python train.py --moe_layers=[0, 2, 4, 6, 8, 10] --router_cosine_scale=20.0 --vocab_size=2048 --init_std_o=0.00596 --init_std_up=0.028 --max_seq_len=768
Below are experts of layer 8 (counted from 0) of a mixture-of-experts language model. Rows are named up (a neuron's input weights, with its number), down (a neuron's output weights, with its number) and show model dimensions 0-159. Each number is 50 + 15 x the weight over its row's rms, rounded and kept within 0 to 99.
Before each expert's rows: a language model's description of what the expert responds to. This comes from a sample of Wikipedia text that the model never trained on.

# expert 14
Lone space tokens, mostly in tables and citations, plus short word starts like an, An, as, Bar, e.g. "An Act", "assemblies".
up4:63 55 57 73 52 61 29 45 71 35 71 47 25 23 61 62 53 21 25 44 53 58 49 26 50 55 54 65 28 21 67 59 44 63 07 58 45 56 52 45 60 30 41 56 41 52 23 49 52 35 78 51 49 73 56 63 65 53 27 56 49 51 42 69 17 26 36 51 44 43 48 29 60 25 26 43 58 49 36 40 54 42 81 38 61 56 63 44 50 64 45 65 30 44 68 50 28 61 55 61 55 59 52 60 67 78 61 46 71 58 48 41 64 41 37 33 70 49 51 59 47 37 59 34 46 43 55 64 53 51 33 32 43 43 37 64 32 61 30 97 41 44 42 57 71 38 86 50 76 53 88 48 49 39 57 30 65 50 36 39
down4:68 25 61 46 59 00 42 36 90 65 68 49 52 50 45 61 29 40 46 61 33 41 26 47 88 54 67 59 48 58 74 51 45 54 66 36 70 49 29 72 72 29 65 55 50 58 24 44 41 55 53 22 49 45 43 48 63 43 50 45 55 31 39 50 27 44 70 64 60 54 53 46 51 62 35 37 39 43 69 42 39 58 31 60 56 42 84 56 03 56 31 60 68 61 55 38 69 59 68 43 27 59 38 63 47 30 70 46 65 59 45 42 24 63 70 51 67 61 66 63 46 67 51 37 57 52 45 55 30 48 24 58 41 59 49 32 64 51 52 66 34 45 48 64 74 53 66 45 29 54 50 25 28 65 70 24 36 41 50 54

# expert 11
Word-initial prefix pieces like de, con, dis, se, di, pre starting words such as defense, desire, dissolved, consisted, violas.
up4:24 31 47 58 72 75 43 34 02 40 42 57 70 54 65 66 55 54 43 67 41 62 53 39 65 48 44 48 47 27 46 33 50 56 36 70 68 20 28 20 63 75 46 43 47 49 47 64 69 60 40 53 71 27 67 59 52 23 42 47 40 80 67 72 70 61 64 26 58 52 49 53 35 69 69 30 49 68 51 72 34 53 53 40 47 47 50 37 46 39 50 47 70 65 57 70 62 52 65 57 45 59 69 45 42 41 24 60 42 52 62 33 68 35 33 43 57 65 34 46 85 23 68 67 34 46 52 59 33 72 39 64 19 69 50 43 60 30 55 62 68 52 39 53 39 42 46 56 47 24 71 16 63 28 49 27 48 54 52 39
down4:53 67 56 44 65 58 43 52 36 66 50 74 48 61 39 57 38 32 59 57 31 59 39 42 38 53 51 57 47 39 40 53 27 87 19 58 40 59 53 50 53 48 39 60 22 43 49 78 62 62 13 48 44 51 39 33 56 58 36 77 79 30 39 57 38 74 48 51 42 62 46 61 67 66 42 70 41 40 55 17 62 66 63 72 48 17 44 39 25 49 24 48 27 15 27 64 45 42 34 47 65 51 36 64 60 60 24 54 45 56 31 47 67 46 47 59 41 43 19 87 54 58 54 73 64 60 51 54 35 31 46 59 68 93 44 30 46 62 50 51 52 51 60 84 47 32 23 54 75 50 53 66 65 50 41 59 47 51 52 52

# expert 23
Word-initial re/Re in verbs like regarded, referred, relaxed, plus inner pieces of foreign names and words such as Värmdö, Hendra.
up4:41 37 87 62 63 87 15 57 42 73 57 70 33 48 59 74 45 37 73 43 40 91 50 52 58 42 68 60 36 46 33 25 59 40 39 31 55 53 45 71 54 36 53 49 42 59 20 38 25 67 52 50 70 55 44 61 65 46 57 54 69 83 79 28 41 62 61 63 31 53 26 40 66 44 52 41 27 47 28 35 91 45 49 46 49 34 54 53 30 68 60 50 35 43 59 23 35 37 34 56 67 51 50 36 36 35 51 50 57 52 81 62 52 37 33 53 56 76 65 30 44 49 49 37 48 43 41 44 44 39 75 34 38 57 51 48 42 47 54 55 47 54 31 39 50 38 34 30 62 61 74 37 76 61 46 71 46 31 42 70
down4:45 49 62 46 68 40 62 61 78 58 41 89 45 50 33 42 43 48 24 45 42 56 39 54 46 87 60 68 57 53 40 47 48 35 70 76 72 41 54 25 35 57 41 56 55 35 49 45 93 47 35 49 41 59 28 36 37 51 42 56 75 50 33 40 58 43 60 40 60 79 36 10 60 44 68 21 54 44 60 21 53 30 49 47 46 48 21 56 53 55 58 50 24 34 65 47 74 89 27 49 29 58 32 38 53 49 45 66 38 77 47 35 59 71 49 28 26 55 19 23 32 52 71 57 54 51 59 51 46 52 44 54 46 81 58 37 48 61 48 73 66 56 47 50 59 71 46 28 58 53 76 56 54 38 64 46 55 36 42 43

# expert 15
Word-initial pieces like F, f, O, ex, Ch, Ho, Li, and inner ri, as in FC, Football, carrier, Writer.
up4:36 42 45 56 47 43 62 43 60 48 43 59 44 64 65 53 74 52 56 65 24 53 73 88 40 76 82 56 79 43 58 82 62 63 57 69 73 43 52 25 49 45 27 12 20 49 40 48 50 29 32 29 69 50 44 43 58 39 30 38 29 62 60 28 44 61 62 34 53 46 54 66 37 55 42 44 46 48 43 19 46 74 77 46 70 55 39 28 53 61 58 33 29 60 61 36 68 40 71 33 50 42 42 66 36 84 54 33 40 50 54 16 41 55 42 38 44 53 59 75 37 48 44 43 52 69 59 59 48 36 47 54 81 51 12 57 67 56 36 58 41 49 63 48 71 40 42 15 57 44 62 49 33 28 51 49 48 59 68 48
down4:74 21 61 54 72 55 35 56 47 41 54 62 38 66 51 36 48 61 62 42 34 52 44 55 36 50 52 39 62 41 22 37 80 48 25 44 68 55 27 54 72 19 32 64 67 63 46 32 79 37 61 65 45 46 45 39 66 71 53 18 31 47 67 64 40 01 39 60 41 37 31 57 33 54 56 45 68 52 66 36 40 49 57 51 42 64 55 56 72 59 43 24 43 55 60 62 68 63 46 17 63 78 38 51 27 62 59 44 52 29 86 69 43 39 50 36 21 30 65 41 36 41 63 58 42 18 60 53 47 60 63 58 54 63 31 45 37 45 56 59 71 60 76 51 33 63 58 51 58 75 60 47 57 49 71 51 32 69 23 42

# expert 16
Open syllables beginning a word or name, e.g. La, Ma, Ro, Bo(logna), Mo(zart), pro, and inner pieces like p-la-tforms.
up4:61 60 58 43 29 33 61 61 46 44 43 34 56 40 30 54 44 34 40 53 62 52 38 63 51 39 29 44 50 52 73 46 36 61 75 41 32 46 36 46 56 74 44 87 66 39 40 53 43 50 74 28 69 48 49 34 38 20 34 25 51 44 54 47 50 87 76 77 54 64 21 34 57 38 55 50 59 28 40 47 68 24 57 68 15 49 72 35 27 51 50 39 40 55 73 43 49 35 43 30 62 33 36 35 62 45 50 44 40 60 33 43 46 52 53 66 76 44 38 28 51 50 46 59 59 62 88 46 45 52 51 33 56 58 34 38 62 64 51 48 73 57 82 89 81 49 47 18 32 67 54 39 68 69 74 62 47 49 48 37
down4:44 60 26 59 61 45 46 76 55 39 59 61 87 29 65 31 65 60 46 38 73 69 58 59 51 51 77 42 46 63 49 43 87 21 60 34 53 41 38 37 18 56 56 71 49 25 58 44 43 49 31 48 37 58 49 62 50 99 44 38 42 64 51 57 31 38 69 51 33 61 39 53 39 36 76 26 56 49 46 37 55 53 25 36 43 36 46 54 46 71 63 42 55 68 49 37 61 45 35 60 58 51 23 30 65 48 47 46 40 56 52 50 65 32 41 57 15 27 56 51 87 29 46 37 44 80 49 37 53 68 45 77 50 30 36 54 49 54 55 51 28 67 26 48 54 62 46 82 56 63 53 30 67 63 47 35 33 51 82 53

# expert 4
Inner syllables of personal and place names, plus common first names, e.g. Pat-ri-ck, Van-couver, Mar-y, John, William.
up0:57 55 30 57 62 64 25 59 35 43 51 18 57 50 57 79 16 57 58 38 46 34 49 49 64 42 85 99 65 43 52 59 51 35 53 73 36 55 36 42 52 56 43 43 52 42 41 49 72 37 57 38 51 52 52 65 55 45 52 58 53 69 40 73 41 35 25 35 60 50 54 53 49 53 53 66 43 62 49 29 92 61 35 44 25 28 64 46 45 28 25 48 72 52 57 28 49 38 49 45 44 72 18 56 61 65 15 74 68 81 39 50 30 64 39 80 48 34 76 39 42 56 35 48 54 33 55 40 56 51 45 48 47 71 33 45 56 50 69 47 49 51 51 69 69 70 50 32 63 47 55 56 41 47 21 36 48 65 16 42
down0:40 46 43 68 52 53 42 46 44 26 48 60 32 59 47 60 63 26 36 61 80 79 49 69 64 71 46 44 42 40 46 77 45 44 54 46 69 62 32 44 52 45 40 45 24 62 50 70 55 63 49 64 61 30 48 41 61 63 52 40 45 39 30 61 63 37 62 37 72 58 50 52 39 24 95 50 52 63 41 73 58 32 37 49 20 53 38 37 49 38 43 42 62 35 42 62 28 62 44 36 39 51 25 54 00 61 52 53 85 54 53 54 47 34 76 72 52 56 14 35 25 35 52 79 33 54 47 32 64 47 48 65 81 56 56 38 26 48 51 52 57 49 58 66 59 65 26 58 46 31 18 42 65 50 75 66 58 57 61 65

# expert 13
Line-initial list dashes in infoboxes and lists, plus surname and place-name endings like -ton, -ville, -ford, -ć, Smith.
up4:30 60 47 41 79 50 63 39 63 55 51 62 40 93 29 69 52 41 52 80 57 74 78 55 48 53 37 47 77 65 49 22 76 45 49 49 43 38 20 45 44 23 65 41 40 58 52 38 58 59 61 15 44 47 37 55 54 57 32 32 35 38 39 52 44 44 39 45 36 67 39 28 55 37 81 57 65 74 71 62 52 36 58 55 22 47 73 49 43 40 40 21 64 71 76 33 46 28 27 59 48 62 54 30 65 32 43 65 29 65 44 30 33 60 54 72 76 48 56 54 57 36 45 46 50 66 21 43 54 34 55 40 54 55 43 66 42 56 26 35 44 68 66 77 45 67 46 69 60 79 51 25 58 37 55 42 53 42 32 42
down4:39 47 38 71 69 42 40 65 41 51 34 55 54 75 28 66 41 74 73 46 42 37 44 57 48 32 35 68 50 58 55 57 50 80 29 69 77 65 66 54 42 48 35 51 44 53 58 56 52 42 43 54 31 53 55 46 43 63 27 52 71 35 40 51 57 34 53 59 76 39 29 50 45 48 58 60 27 44 68 58 47 31 56 41 61 46 45 44 53 48 75 73 21 26 33 31 62 61 84 60 72 67 43 65 44 41 39 29 60 58 49 46 55 56 78 50 08 32 42 72 35 70 09 62 46 76 54 53 26 53 65 69 58 67 55 30 72 40 70 48 46 45 29 38 73 38 38 33 33 61 36 27 47 61 21 61 38 23 66 50